{"n_layer": 8, "d_model": 384, "n_experts": 64, "experts_per_token": 4, "d_expert": 160, "d_shared_expert": 0, "activation": "gelu", "moe_layers": [0, 2, 4, 6], "router_score": "softmax", "normalize_top_k": false, "routed_scale": 4.0, "balance_loss": 0.014, "balance_bias": false, "router_z_loss": 0.0001, "init_std_router": 0.0135, "lr_router": 0.000682, "vocab_size": 26891, "norm": "rmsnorm", "norm_eps": 1e-07, "tie_embeddings": false, "optimizer": "adamw", "lr": 0.000839, "beta1": 0.95, "beta2": 0.99, "batch_tokens": [32768, 65536, 98304], "seq_len": 2048, "train_tokens": 650400000, "steps": 10239, "dataset": "wikipedia_en"}
Below are experts of layer 2 (counted from 0) of a mixture-of-experts language model. Rows are named router (the router's row for the expert), up (a neuron's input weights, with its number) and show model dimensions 128-255. Each number is 200 + 40 x the weight over its row's rms, rounded and kept within 0 to 999.
Before each expert's rows: "mostly gets" lists some tokens that are sent to it at least half of the time; "gets" lists some tokens that make up at least twice as much of what it gets as of all text. This comes from a sample of Wikipedia text that the model never trained on. Tokens count by the router's weight.

# expert 43
mostly gets: " was", " is", " were", " also", " are", " it"
gets: "ly", " was", " is", " were", " are", " being"
router,146,172,145,209,200,237,186,171,179,222,163,257,313,225,182,182,186,214,182,167,123,181,237,192,234,205,184,198,193,222,232,234,197,202,157,242,212,170,177,147,162,139,142,155,273,173,266,227,135,194,231,214,170,199,175,190,186,219,270,214,244,270,209,216,197,201,127,236,199,204,282,188,181,191,174,242,196,279,194,145,200,186,308,216,218,181,217,198,210,258,246,226,179,225,275,204,202,156,236,192,212,176,269,156,100,187,182,132,227,233,180,266,199,177,218,161,85,184,222,189,222,242,245,194,229,223,263,232
up0,134,179,207,146,235,257,288,245,218,353,152,208,224,102,200,146,139,262,220,186,182,186,233,186,288,144,264,178,236,215,234,280,167,260,206,187,211,184,260,229,195,165,184,204,206,186,178,185,146,233,208,250,263,187,140,168,222,193,218,289,154,164,161,239,202,199,182,188,160,258,240,234,182,169,210,177,229,191,245,274,243,206,192,209,214,161,233,192,194,190,256,117,141,272,224,171,197,263,184,191,286,133,182,215,194,226,152,181,200,181,192,219,266,162,265,214,142,150,193,209,197,147,182,231,214,201,173,230
up1,185,196,217,173,180,228,286,184,156,256,230,183,202,216,247,198,218,202,271,256,212,223,230,123,248,205,212,202,103,247,179,265,162,285,147,202,187,225,208,255,262,147,154,130,206,199,225,211,158,219,259,178,215,167,167,118,272,237,184,137,207,190,230,219,199,155,197,184,158,225,209,190,248,185,180,260,227,150,145,227,213,268,197,200,161,89,225,209,181,184,128,193,176,198,145,175,199,210,198,107,215,176,293,133,158,245,97,150,201,169,157,149,206,152,201,223,221,196,167,128,241,208,280,108,179,177,154,211
up2,114,228,197,148,215,211,224,203,157,160,233,209,184,203,205,198,285,177,168,196,239,256,168,228,185,174,209,199,170,183,172,202,203,186,188,216,127,49,208,203,173,145,208,184,169,187,152,170,217,205,159,145,169,152,173,234,174,187,220,208,235,195,165,165,187,236,190,208,207,202,254,226,255,258,209,181,213,159,214,219,186,169,178,196,84,239,150,195,177,282,98,171,208,152,257,188,215,287,93,273,202,220,198,193,183,190,208,173,253,154,177,217,215,167,162,222,174,203,188,182,180,166,141,189,219,130,205,236
up3,212,200,204,224,217,227,160,211,201,170,185,249,209,168,215,148,263,216,128,178,250,111,179,245,178,140,256,247,209,194,207,177,211,179,192,196,162,189,239,221,183,161,209,263,184,174,134,165,235,214,226,257,209,149,149,179,185,214,229,236,231,146,99,184,212,163,175,186,239,194,153,178,189,179,197,187,207,195,212,79,223,207,214,193,150,205,187,212,140,205,237,170,252,173,208,143,210,234,150,220,178,231,169,177,226,179,190,168,218,169,119,208,153,279,241,279,292,234,199,173,211,171,215,168,216,189,193,163
up4,189,213,158,212,190,221,238,194,227,237,184,256,181,222,243,241,268,179,197,172,144,191,247,234,169,205,223,244,225,227,140,278,197,170,231,193,187,175,206,203,184,257,205,196,144,196,248,201,176,160,213,193,185,143,161,177,187,177,169,261,193,211,185,212,281,254,189,203,125,219,231,261,206,170,160,247,159,192,225,189,205,233,214,187,264,180,184,299,189,239,158,201,254,178,190,180,169,208,242,123,160,266,166,214,239,266,265,181,135,233,220,228,136,145,206,134,142,199,131,224,145,195,214,106,255,250,166,210
up5,189,167,165,209,176,239,142,267,277,248,228,225,198,197,218,185,217,293,218,227,205,182,156,172,250,125,187,130,173,200,218,194,279,179,235,161,227,237,214,293,285,200,172,205,195,208,142,183,205,165,172,274,250,271,192,171,130,267,129,138,187,177,215,242,224,173,214,196,136,163,165,196,132,200,248,252,243,183,202,170,175,141,238,255,188,192,185,192,223,208,135,209,182,163,170,182,181,194,222,186,241,271,169,119,135,160,218,196,233,244,207,199,231,157,215,169,178,277,198,181,170,215,210,173,201,215,245,114
up6,283,223,175,254,239,191,187,198,225,224,184,243,113,209,201,226,184,225,205,164,216,206,211,230,206,167,183,231,205,218,256,213,234,207,191,189,129,218,214,203,179,169,133,264,138,151,154,182,134,194,185,256,272,294,229,221,230,172,150,145,230,218,178,186,167,214,256,209,189,248,180,197,180,180,137,233,218,156,194,158,120,190,177,304,231,186,135,209,245,168,209,174,205,200,185,220,259,189,308,172,191,204,147,130,247,194,195,211,202,217,252,122,134,213,309,226,157,248,220,137,203,175,225,194,193,280,212,142
up7,219,136,238,221,248,213,260,183,268,227,198,223,230,243,192,169,253,169,133,159,211,178,177,157,166,175,197,168,185,212,238,232,209,267,172,215,266,166,115,187,151,198,196,206,253,185,143,216,214,204,231,186,135,137,166,184,197,171,133,181,194,233,72,217,45,148,208,216,277,189,165,185,201,195,205,176,200,231,301,220,174,181,211,205,175,126,182,140,143,229,238,151,225,216,229,254,278,188,199,142,222,209,162,176,227,222,183,213,215,134,162,208,200,253,225,257,201,211,233,190,211,265,239,222,179,138,200,239
up8,121,194,168,226,157,195,126,181,201,227,202,158,169,154,206,146,242,228,240,165,180,190,217,260,238,191,184,188,223,205,270,244,255,199,182,145,222,251,252,200,149,165,220,169,222,133,196,262,266,207,201,227,204,207,171,205,200,185,168,273,149,166,231,271,223,198,166,206,161,201,129,256,213,170,235,172,214,208,302,138,224,196,276,189,210,218,243,195,137,206,196,166,187,210,210,207,241,143,166,193,278,126,200,215,215,234,251,248,240,224,227,237,258,163,170,187,209,107,182,148,144,197,216,227,181,102,170,294
up9,236,250,201,247,240,155,163,250,187,211,123,238,221,168,194,161,172,224,195,123,198,240,173,279,139,244,227,209,196,217,213,207,186,185,209,229,188,198,223,193,170,176,194,221,138,278,209,164,105,223,205,135,167,249,238,236,237,157,212,157,214,171,152,236,151,251,196,222,199,218,259,180,186,155,163,214,211,216,215,187,176,193,158,184,200,135,191,149,259,192,178,187,188,156,282,203,190,166,237,210,250,204,243,173,140,128,199,248,187,184,198,196,209,246,267,253,177,174,286,150,260,128,180,206,234,167,207,162
up10,210,208,143,194,176,257,193,256,145,179,195,145,226,212,201,212,187,187,230,192,247,164,210,160,153,254,220,140,180,212,215,229,183,123,248,190,196,240,199,256,176,234,243,211,143,298,222,226,153,168,230,210,175,206,262,159,171,219,137,206,178,228,226,216,252,175,199,235,213,247,254,316,228,158,223,288,184,193,124,173,195,191,234,154,212,122,291,222,277,185,148,134,153,169,245,242,149,209,237,134,260,174,177,149,167,195,160,243,210,226,229,138,213,130,150,195,129,254,133,221,245,319,200,217,221,224,218,180
up11,222,145,211,202,196,179,215,210,191,169,218,255,253,237,220,216,253,200,198,254,212,142,179,123,288,157,247,221,142,196,144,193,193,207,147,168,154,229,265,193,229,165,239,163,200,177,188,176,189,230,248,195,281,195,180,164,250,231,229,126,220,196,192,208,189,131,252,209,243,157,213,146,195,160,201,207,219,203,241,214,197,225,193,228,214,273,166,223,207,237,180,238,226,142,205,161,246,248,128,181,201,206,261,167,192,145,186,173,158,194,323,208,214,166,254,207,140,282,346,222,231,189,243,170,181,149,165,167
up12,302,196,253,179,143,239,163,244,116,169,247,205,243,143,219,222,247,247,229,211,177,180,155,193,215,243,149,266,211,178,256,160,258,202,251,192,239,177,182,184,236,210,223,222,229,229,190,231,240,159,152,208,254,261,228,255,180,187,198,182,165,139,186,291,207,230,198,214,188,173,160,182,196,185,182,207,171,265,185,182,226,248,153,236,260,230,137,153,183,144,103,210,244,192,202,158,211,198,192,200,180,83,188,95,126,155,174,164,266,196,177,283,151,166,300,238,242,260,198,157,131,223,242,117,225,197,220,192
up13,229,269,197,196,154,178,277,186,193,206,213,219,230,169,214,246,203,198,155,256,164,234,230,277,164,134,235,215,173,226,171,156,176,216,166,198,168,241,244,129,199,157,158,251,190,133,203,194,217,196,207,188,221,202,208,192,196,149,188,190,211,232,174,214,132,188,245,196,185,262,171,192,211,216,274,210,198,180,203,159,293,181,213,199,228,118,212,180,216,244,219,200,260,195,199,128,183,142,96,250,122,185,191,205,214,231,258,183,142,201,141,209,148,142,149,168,201,134,147,176,192,97,224,235,210,177,168,194
up14,198,131,197,201,226,200,120,87,205,151,182,219,231,228,208,129,200,199,229,146,204,192,147,251,157,213,264,196,282,134,247,199,177,176,185,191,229,166,212,226,147,221,174,253,291,248,212,238,277,173,153,148,173,230,217,197,232,198,124,203,145,177,265,257,230,163,209,203,225,181,211,258,239,222,103,136,155,228,204,143,279,274,173,248,170,181,207,193,168,188,216,200,150,178,200,212,217,153,152,219,217,153,233,247,188,214,184,264,195,162,213,228,224,188,188,202,187,114,190,176,184,237,188,234,212,224,262,235
up15,196,182,139,208,174,256,189,175,220,224,185,190,245,205,220,220,156,203,249,177,187,179,181,175,204,201,233,167,177,192,215,126,264,200,120,209,205,217,229,112,136,246,191,234,207,206,209,203,188,239,218,231,195,215,164,130,170,189,230,232,174,167,158,213,174,158,268,206,198,261,221,284,250,140,204,247,176,186,303,212,194,248,273,177,232,86,222,202,254,245,192,117,164,170,188,232,199,176,153,241,173,199,181,200,147,232,229,206,240,159,191,192,176,132,200,137,165,221,310,194,157,226,182,152,217,217,223,143
up16,270,223,161,272,168,224,196,171,185,267,205,187,250,263,190,168,183,285,205,118,221,207,201,203,179,158,199,303,274,171,182,208,121,256,240,165,210,140,227,216,150,191,124,178,181,189,293,136,306,217,137,185,221,205,232,180,157,210,209,245,260,167,272,233,218,194,233,175,222,252,275,179,182,228,252,192,160,157,172,191,133,239,123,219,217,138,236,209,192,221,267,183,182,208,197,197,221,161,113,213,221,249,171,210,208,191,220,288,195,154,255,126,170,172,203,225,194,96,224,271,167,191,191,182,213,194,218,108
up17,197,168,208,180,263,240,256,162,243,166,145,228,251,241,207,163,172,231,174,178,128,225,205,206,146,209,197,223,228,168,181,221,227,194,251,264,188,203,164,192,206,236,170,135,204,188,205,164,265,202,111,212,244,209,199,242,220,153,202,228,231,255,193,241,171,199,212,127,224,230,293,192,265,219,238,165,204,212,213,209,205,164,169,282,305,213,262,195,174,194,185,169,159,228,231,255,200,226,200,221,169,174,128,173,131,196,231,252,197,103,193,203,221,181,185,277,150,192,108,246,166,264,153,231,265,226,203,226
up18,286,214,204,202,175,244,234,186,147,202,195,171,251,203,207,206,205,228,289,237,189,157,145,247,192,221,200,223,236,180,236,234,147,157,200,266,200,208,209,138,158,221,245,225,219,253,244,233,226,155,196,164,224,230,236,171,164,232,169,207,132,185,128,284,173,188,151,242,224,165,191,215,196,186,199,230,166,128,215,139,223,204,187,159,197,164,188,255,196,216,110,210,272,185,170,236,209,231,162,211,156,147,217,228,125,288,326,159,124,188,179,247,136,200,166,246,186,169,166,142,187,162,231,169,241,180,195,180
up19,201,173,195,243,214,168,142,251,196,189,243,216,191,177,185,238,207,166,190,145,232,284,224,263,214,163,92,245,248,309,154,223,149,205,188,232,178,176,196,207,189,185,183,196,218,184,155,133,169,238,197,218,180,235,241,207,155,186,181,100,190,128,171,203,190,191,285,199,186,238,216,244,187,213,226,245,235,256,167,194,227,255,204,253,247,218,220,273,210,249,202,240,233,155,210,230,224,240,209,196,182,258,203,138,133,228,238,220,167,171,185,195,187,149,208,239,198,238,307,230,287,160,158,144,189,200,242,219
up20,187,255,180,127,222,224,231,203,243,228,164,180,185,217,209,208,259,243,162,160,248,180,154,205,136,206,188,119,168,213,162,166,81,272,174,181,182,226,146,205,232,243,220,208,219,160,121,188,178,158,185,206,213,179,161,186,190,173,260,194,167,174,149,190,201,271,207,210,268,223,226,151,256,200,179,247,219,201,188,237,172,119,211,211,195,278,240,205,175,118,188,149,107,260,195,242,216,184,169,160,158,184,200,163,99,202,193,191,224,209,204,246,236,238,196,195,147,224,209,96,228,251,218,248,207,218,235,251
up21,222,155,194,166,194,239,234,182,159,222,222,201,181,216,224,145,192,185,209,203,253,206,70,189,135,217,183,234,210,124,213,274,180,234,241,260,212,234,191,183,174,181,212,212,211,250,178,155,259,231,207,184,254,182,228,154,269,142,242,121,207,127,270,171,229,203,210,180,214,160,193,221,198,227,236,235,263,177,217,205,255,201,167,191,136,200,274,234,193,204,197,178,175,138,218,192,168,169,271,167,182,243,215,260,175,201,219,296,238,274,193,191,225,212,199,161,192,195,204,173,187,213,183,203,243,210,197,218
up22,253,144,215,187,251,226,161,190,135,139,189,273,194,233,217,178,163,224,238,227,199,260,132,263,186,167,140,232,208,244,182,201,222,281,183,179,223,202,172,179,153,204,191,211,211,179,136,207,186,207,185,137,232,197,211,150,129,222,201,148,177,231,225,217,201,163,187,204,216,167,171,215,205,177,255,272,237,178,197,212,195,242,187,172,166,233,212,245,254,279,185,241,246,147,145,182,216,181,222,236,186,212,231,225,239,212,185,169,185,176,173,170,239,169,239,208,142,166,240,239,238,188,185,200,234,206,218,250
up23,247,223,212,216,195,196,183,219,219,195,195,187,199,246,222,233,298,259,236,227,194,226,194,160,205,208,161,232,231,187,193,252,201,203,155,230,151,199,182,175,218,218,201,220,213,236,231,173,172,160,209,192,255,228,166,223,257,275,234,233,222,204,155,213,186,166,148,222,202,170,188,171,279,210,163,186,211,233,248,222,149,312,192,293,222,236,180,127,203,196,220,139,164,208,188,163,186,226,158,208,221,133,165,165,159,246,233,181,246,180,247,140,132,176,233,265,209,227,218,170,145,175,227,108,184,235,251,176
up24,177,243,176,200,261,192,202,217,169,210,177,200,161,240,223,173,147,242,176,223,235,198,131,218,182,244,250,251,209,338,132,110,229,191,189,208,244,270,253,228,160,232,242,246,118,274,236,214,191,260,219,188,190,251,178,169,161,207,99,216,148,245,153,207,160,231,222,229,222,202,218,227,208,136,161,218,190,162,128,170,197,155,204,170,223,161,158,204,136,287,140,172,181,181,189,239,233,178,169,261,241,193,172,269,173,160,195,277,196,227,228,173,204,315,213,217,263,282,203,185,172,242,187,318,208,203,209,211
up25,198,242,209,210,244,203,236,222,205,156,176,200,140,132,211,147,196,193,128,144,205,209,220,148,161,130,187,280,158,190,175,187,246,147,162,196,111,220,193,194,232,174,216,160,237,208,225,177,191,236,207,137,249,234,230,158,144,220,139,159,212,209,107,257,160,226,181,210,231,229,211,179,282,165,251,232,251,197,215,221,219,107,169,153,168,216,245,191,224,171,227,221,125,204,261,167,164,202,180,225,152,168,141,127,218,148,198,184,186,153,103,193,206,219,247,206,187,249,237,191,170,158,198,258,198,265,271,151
up26,139,184,190,199,168,218,188,312,148,191,162,161,215,198,210,222,255,168,275,239,181,119,242,195,145,243,201,93,206,229,153,196,163,162,180,145,279,224,212,223,299,216,258,247,226,242,177,167,207,204,193,170,189,216,191,268,224,171,149,189,201,226,174,216,148,185,157,200,125,212,213,264,239,206,256,243,184,212,205,233,200,157,158,280,178,218,313,207,172,259,113,189,210,110,168,204,186,144,214,199,259,152,239,190,226,131,247,189,237,247,190,207,203,102,156,157,156,287,148,175,201,182,191,239,193,178,155,133
up27,180,231,176,242,234,201,161,187,248,235,182,260,233,218,219,149,211,206,236,208,251,152,118,292,194,148,168,251,172,217,142,207,198,148,223,204,231,219,210,232,222,192,193,265,191,176,209,202,227,219,198,225,172,221,212,59,216,172,226,184,251,197,226,240,251,164,224,192,180,171,223,135,178,214,124,152,179,198,166,166,165,182,230,219,165,125,232,193,218,269,254,124,188,168,151,255,170,198,247,244,202,239,212,264,155,173,211,201,206,154,276,160,215,248,156,172,195,185,169,186,217,201,153,243,187,214,215,211
up28,246,209,133,282,263,202,153,180,259,195,268,211,187,135,202,205,212,173,148,181,202,236,179,179,237,196,146,276,118,236,142,139,229,209,266,209,185,223,71,154,146,134,214,187,228,199,205,166,274,159,202,182,222,214,216,151,194,200,193,184,165,167,208,230,205,106,256,157,217,245,276,181,231,221,181,156,251,204,176,205,257,215,186,244,198,196,221,188,227,222,276,220,212,178,173,248,228,195,188,208,278,220,235,209,181,152,186,193,183,169,247,186,219,217,166,186,203,224,196,199,231,160,212,241,188,188,187,171
up29,269,177,194,211,190,216,202,175,176,174,217,199,202,227,202,179,189,213,210,98,175,160,208,184,184,211,128,203,239,247,200,176,205,211,172,270,201,147,199,207,219,167,158,180,159,264,284,221,147,212,159,112,188,234,199,192,253,214,167,213,172,203,221,260,274,238,185,158,228,215,230,172,218,192,197,160,165,154,184,183,250,186,180,196,173,172,167,202,242,217,254,267,275,107,243,156,202,182,154,135,255,167,121,229,179,182,133,181,172,195,175,215,216,206,174,179,192,118,96,200,211,208,170,213,244,203,247,211
up30,160,151,179,162,151,193,221,217,238,161,181,217,184,154,227,135,283,200,250,232,243,188,239,235,180,235,177,125,225,133,190,169,318,208,255,140,216,134,228,168,251,276,223,234,162,226,157,239,210,234,104,253,243,252,238,139,181,150,171,282,250,227,219,274,141,186,178,212,233,124,153,155,210,194,181,167,236,157,172,178,226,165,257,184,223,152,188,191,240,213,199,235,189,92,200,209,178,158,230,177,137,213,224,226,256,156,196,221,252,156,147,185,232,282,211,191,208,159,150,188,273,173,254,236,253,248,221,157
up31,232,260,195,174,220,223,173,161,247,210,232,232,213,180,207,211,182,183,133,216,223,133,216,162,188,200,176,248,222,173,179,205,220,192,207,207,262,205,134,148,219,181,158,198,150,136,135,154,205,175,164,236,259,198,180,156,175,190,171,139,225,191,200,249,233,200,216,209,217,185,257,206,214,189,312,225,224,216,283,272,190,196,223,252,175,206,194,201,201,175,219,202,210,169,233,185,246,180,209,217,204,218,230,181,230,238,197,203,173,167,199,130,203,206,244,126,201,189,256,139,199,205,291,154,209,195,139,196
up32,174,253,201,144,239,251,222,254,245,233,179,227,247,208,225,174,250,145,201,200,211,154,204,247,253,120,188,209,177,218,229,238,227,157,184,166,169,224,141,218,144,219,223,270,164,254,280,233,171,241,171,162,165,208,235,213,186,213,207,127,194,117,298,175,200,236,192,189,97,237,178,196,113,210,261,178,271,216,151,172,258,138,201,196,266,195,281,197,257,190,228,214,227,137,203,218,164,120,244,175,212,242,224,284,249,161,210,199,254,207,189,227,205,259,198,109,208,235,180,182,197,163,164,148,225,193,190,187
up33,103,149,209,243,180,244,169,183,207,212,232,248,237,90,183,234,239,196,221,278,156,147,188,177,227,223,189,194,185,215,239,217,206,201,182,140,164,224,168,234,223,215,225,147,225,182,108,189,204,169,171,231,234,200,189,220,166,237,197,155,178,194,169,236,130,259,231,164,134,180,215,162,162,225,237,262,233,271,228,253,168,189,215,261,204,174,239,212,227,241,244,186,215,207,224,131,209,142,247,173,210,180,154,178,212,164,215,165,207,210,186,207,184,183,221,216,137,218,100,169,182,190,318,193,217,267,182,239
up34,94,202,239,201,173,205,157,71,189,152,242,224,267,200,192,189,206,226,181,159,227,243,248,218,259,186,136,214,151,180,213,171,217,236,263,161,191,195,203,205,231,225,233,192,159,158,230,180,274,201,210,97,62,178,248,214,150,218,272,193,193,183,210,208,203,254,208,170,163,241,173,216,228,129,234,199,188,207,151,188,235,248,237,198,207,238,215,192,211,259,231,232,266,196,168,176,233,131,219,238,252,177,210,231,211,251,244,176,195,230,204,207,168,272,168,131,180,181,204,184,112,207,204,255,212,125,180,198
up35,162,180,203,185,270,201,256,185,225,292,212,254,200,210,231,168,183,240,186,292,217,201,127,197,188,203,221,252,92,204,203,232,172,146,244,231,213,197,256,277,136,189,200,350,182,247,222,208,190,259,219,205,127,186,173,253,156,227,194,187,267,230,150,211,253,194,195,194,141,173,158,282,260,153,218,213,209,146,219,164,166,201,248,249,184,152,212,170,154,233,228,118,232,172,232,215,197,194,171,181,272,174,174,294,168,204,117,245,231,157,205,197,315,215,154,138,228,197,176,194,177,144,234,240,224,204,253,157
up36,202,135,205,209,192,179,119,211,225,181,210,191,252,159,200,245,191,238,139,158,169,202,220,240,183,178,229,269,188,313,157,128,285,174,239,244,171,189,207,125,176,179,198,172,228,135,178,212,234,197,176,132,251,192,198,216,184,226,161,238,175,233,187,209,148,218,208,187,149,155,215,223,315,203,153,173,173,164,201,273,168,165,199,267,192,215,232,147,227,197,164,200,147,212,187,231,250,167,134,242,232,265,191,195,184,226,172,242,205,163,216,187,259,263,186,177,227,156,203,180,219,251,191,180,205,192,219,226
up37,248,280,224,187,239,214,183,282,172,139,197,212,196,183,209,141,166,148,301,143,179,233,129,196,144,196,192,275,212,175,175,212,166,231,221,266,238,158,242,200,163,199,220,223,263,249,202,159,202,199,160,229,230,188,211,186,207,148,134,160,173,223,151,236,203,183,277,201,217,215,201,242,204,206,243,163,154,164,210,110,175,169,156,247,202,234,195,197,245,178,117,228,130,154,214,234,186,199,163,239,234,209,172,152,168,244,195,191,227,114,254,163,181,213,216,199,191,184,212,269,154,184,207,224,194,194,204,256
up38,164,216,191,209,203,209,195,221,150,220,161,212,232,212,177,272,193,212,178,244,157,161,186,221,140,138,162,183,195,225,230,226,150,100,179,186,136,178,260,261,197,144,224,224,265,164,136,151,242,233,171,255,236,141,207,186,227,230,175,161,218,129,218,193,177,206,247,189,255,212,164,197,276,182,150,225,260,237,193,182,181,237,172,195,234,300,236,218,233,219,191,212,170,209,183,193,217,170,172,86,127,136,251,224,143,243,173,214,184,161,186,181,200,180,164,260,198,187,221,218,173,191,234,153,213,189,67,242
up39,245,245,161,148,167,154,209,201,241,139,186,182,248,216,207,257,229,215,220,189,209,123,185,241,146,217,192,214,245,180,156,257,159,218,175,218,240,159,237,218,195,243,199,144,180,172,226,107,158,254,235,168,285,201,224,168,225,199,169,254,164,238,187,177,122,212,214,208,241,233,263,214,189,221,219,179,238,238,271,202,172,258,157,203,218,241,203,242,215,184,218,276,191,185,184,133,187,218,126,222,147,156,165,129,268,179,196,184,262,264,318,152,185,84,186,144,131,291,160,245,192,112,249,206,202,239,215,189
up40,222,178,144,272,247,204,174,234,247,143,195,205,250,213,217,176,192,274,202,204,159,185,221,184,186,135,253,235,200,204,151,188,209,239,212,221,179,199,187,213,201,252,154,237,201,222,132,160,185,189,198,254,236,172,208,165,122,197,168,179,145,259,234,239,180,49,198,166,253,224,254,215,211,222,212,186,139,191,185,267,116,182,113,208,168,182,202,214,114,175,220,221,216,187,223,200,194,246,197,258,180,157,160,116,248,148,246,194,262,146,276,223,196,199,266,288,191,245,208,188,211,251,169,184,188,252,200,185
up41,216,291,203,185,196,245,177,190,166,196,199,120,176,176,229,210,195,142,200,229,235,153,207,132,215,177,270,228,250,185,157,278,138,231,93,242,193,210,136,284,200,211,160,218,185,336,256,155,160,254,247,197,165,150,171,201,226,170,209,181,171,185,117,217,256,209,230,210,198,242,164,202,161,189,200,231,229,192,289,247,235,161,149,219,199,206,231,168,200,106,150,158,167,203,204,137,230,186,218,169,248,215,207,211,222,160,195,217,146,201,191,185,300,111,241,210,224,239,211,226,234,224,268,281,247,171,172,185
up42,240,92,165,182,193,175,220,215,181,188,271,226,237,169,181,152,166,208,225,122,174,237,270,183,193,136,149,167,236,205,221,230,258,193,187,199,199,166,229,267,229,220,196,154,211,210,227,177,265,217,162,217,143,222,224,230,232,255,226,238,142,171,225,208,155,262,223,192,133,253,217,214,185,216,215,213,178,189,240,170,310,178,210,265,229,196,186,189,230,221,194,214,238,137,199,167,237,248,221,188,185,238,224,247,131,181,152,119,163,222,191,220,207,238,126,181,141,234,96,143,123,190,231,211,193,190,249,161
up43,189,197,175,229,192,225,177,213,250,270,223,199,227,156,202,232,246,242,183,213,189,148,262,213,198,187,204,200,274,224,183,186,210,130,186,204,103,267,208,150,222,249,173,201,229,252,201,218,202,213,252,190,216,158,142,144,193,228,82,205,148,186,200,222,133,178,214,186,191,217,237,185,241,198,152,223,179,199,209,213,168,216,243,207,178,218,269,293,288,246,157,176,174,109,245,99,265,152,198,177,201,220,139,159,284,148,213,206,172,203,168,197,181,146,285,191,282,278,182,195,262,262,232,201,204,174,225,153
up44,209,187,227,207,183,236,236,190,169,177,161,195,210,244,226,170,172,271,260,279,203,177,213,206,151,193,227,175,195,248,228,236,164,208,148,131,146,247,168,210,206,270,187,250,197,163,173,272,143,234,250,181,207,134,251,187,250,143,174,174,163,293,178,181,201,174,225,177,179,179,238,174,204,155,139,185,156,151,202,193,174,147,139,225,150,226,191,194,202,179,169,167,180,190,225,161,220,196,235,194,190,165,204,218,239,151,185,181,193,267,134,211,262,217,210,290,216,133,171,220,247,276,202,236,224,195,183,119
up45,165,237,208,192,260,183,214,99,247,164,106,129,292,166,210,205,125,203,244,186,244,141,173,241,187,180,209,191,176,204,222,178,153,124,224,200,127,185,226,142,75,243,260,214,166,192,228,129,157,257,145,186,237,218,192,203,233,133,214,179,175,151,221,224,207,191,290,179,210,248,223,258,189,153,205,209,186,189,114,156,160,175,183,238,190,151,192,196,256,252,228,180,166,216,170,245,204,189,183,214,212,233,220,223,167,264,147,185,264,154,265,226,230,182,230,180,233,220,129,187,247,179,218,312,224,229,184,144
up46,94,168,214,180,181,221,222,235,169,190,182,163,304,175,238,212,237,167,278,121,211,157,188,168,202,194,227,127,189,161,240,201,232,169,212,239,199,144,228,256,210,187,226,215,229,229,229,97,201,222,158,211,217,136,264,205,250,214,187,149,152,198,201,212,209,177,182,190,109,192,137,290,161,198,182,225,247,219,224,199,207,207,183,177,227,254,217,218,293,196,242,218,191,152,147,217,155,138,208,196,185,198,202,283,222,151,200,273,255,200,181,183,299,92,51,196,232,157,150,138,158,276,210,196,190,229,242,157
up47,243,256,183,146,287,243,251,169,245,284,149,205,218,252,268,301,168,204,253,303,182,236,193,148,132,184,179,206,208,215,192,210,175,230,161,123,194,211,248,284,281,247,213,199,241,245,153,230,244,229,151,233,171,271,243,165,234,151,225,170,240,183,190,253,234,211,179,222,262,179,237,197,156,240,273,205,186,184,140,242,162,197,124,181,248,200,164,152,194,200,204,183,99,200,198,171,167,181,181,128,200,232,239,175,201,213,129,174,176,140,242,188,235,197,134,291,158,116,243,194,173,253,183,120,203,192,152,240
up48,283,278,223,105,199,233,239,204,147,167,231,229,236,255,206,199,198,185,125,177,224,178,197,203,269,122,174,239,210,182,174,206,159,154,157,170,195,167,220,174,257,166,195,262,173,201,185,171,214,191,233,209,188,118,151,165,162,221,197,201,217,200,248,224,249,209,172,201,239,248,210,206,206,213,190,255,155,173,212,229,189,279,208,176,164,244,214,234,246,213,262,249,218,107,150,196,200,143,212,198,124,215,184,215,253,235,203,279,194,220,88,216,161,187,154,227,196,176,231,173,176,202,253,125,248,201,150,278
up49,260,187,162,102,224,191,212,221,266,225,239,214,178,286,223,205,225,206,187,221,262,168,208,163,257,195,226,141,184,220,237,255,210,183,240,133,181,196,233,234,188,261,197,223,174,322,216,207,195,253,152,170,189,124,198,237,187,192,163,210,253,192,132,185,260,244,232,165,298,246,263,168,205,208,203,203,197,212,252,240,189,200,256,177,214,245,185,282,200,190,217,171,236,188,205,241,177,147,210,223,155,155,189,224,239,264,209,191,245,220,112,229,177,276,161,190,209,180,209,258,205,186,216,173,233,183,215,194
up50,156,201,217,184,202,215,212,288,135,248,135,232,240,187,215,208,276,211,217,167,224,146,220,191,219,219,233,196,272,210,186,173,87,217,166,173,247,212,163,253,274,231,290,143,256,196,111,228,150,183,215,174,191,233,152,211,190,164,134,163,201,219,205,196,153,223,192,191,152,269,320,157,193,166,280,187,223,287,240,198,164,183,182,213,171,228,248,195,154,217,137,179,200,203,232,215,190,188,221,237,237,102,185,129,206,163,207,194,186,294,226,228,124,224,211,151,182,270,184,254,206,126,227,192,177,202,135,164
up51,226,250,148,269,294,222,184,234,240,247,241,218,235,223,218,259,276,217,242,188,118,167,190,218,198,162,141,166,178,192,213,250,137,218,221,232,196,211,192,260,247,207,227,133,180,266,118,224,225,158,164,224,156,147,195,150,229,146,183,177,233,174,196,192,181,137,188,190,194,193,231,260,223,212,166,244,231,290,247,220,184,260,202,215,180,233,245,225,149,182,161,163,228,174,191,161,247,149,232,128,209,164,159,156,111,268,191,173,207,223,194,225,127,160,206,216,164,146,213,211,217,222,216,92,171,152,225,262
up52,230,234,193,188,193,221,118,308,216,178,196,218,236,173,203,270,292,172,233,208,155,165,188,145,188,207,295,135,171,230,226,184,183,145,171,217,165,171,145,301,254,228,215,244,189,168,138,257,246,208,165,305,192,186,189,156,201,163,139,150,199,226,190,239,179,189,190,195,200,205,143,131,215,207,190,260,200,197,168,253,159,164,189,181,218,238,277,179,266,196,188,150,129,171,199,126,181,157,169,187,238,228,246,154,189,189,203,190,221,204,195,160,232,112,170,206,235,203,150,179,223,205,266,159,227,215,191,132
up53,140,140,190,144,176,251,179,155,194,221,239,257,267,202,219,173,228,189,208,203,223,282,140,179,217,205,151,200,205,303,213,212,222,233,224,195,227,224,166,187,166,197,285,143,164,239,176,177,242,215,180,188,188,210,204,169,133,148,210,183,236,173,226,192,190,183,227,178,223,231,254,166,169,203,241,246,173,209,257,187,229,225,156,210,256,241,245,201,168,188,185,152,223,244,147,218,217,230,218,208,200,265,235,242,189,203,206,225,186,218,251,292,207,238,160,220,161,254,220,198,206,232,279,198,211,158,179,173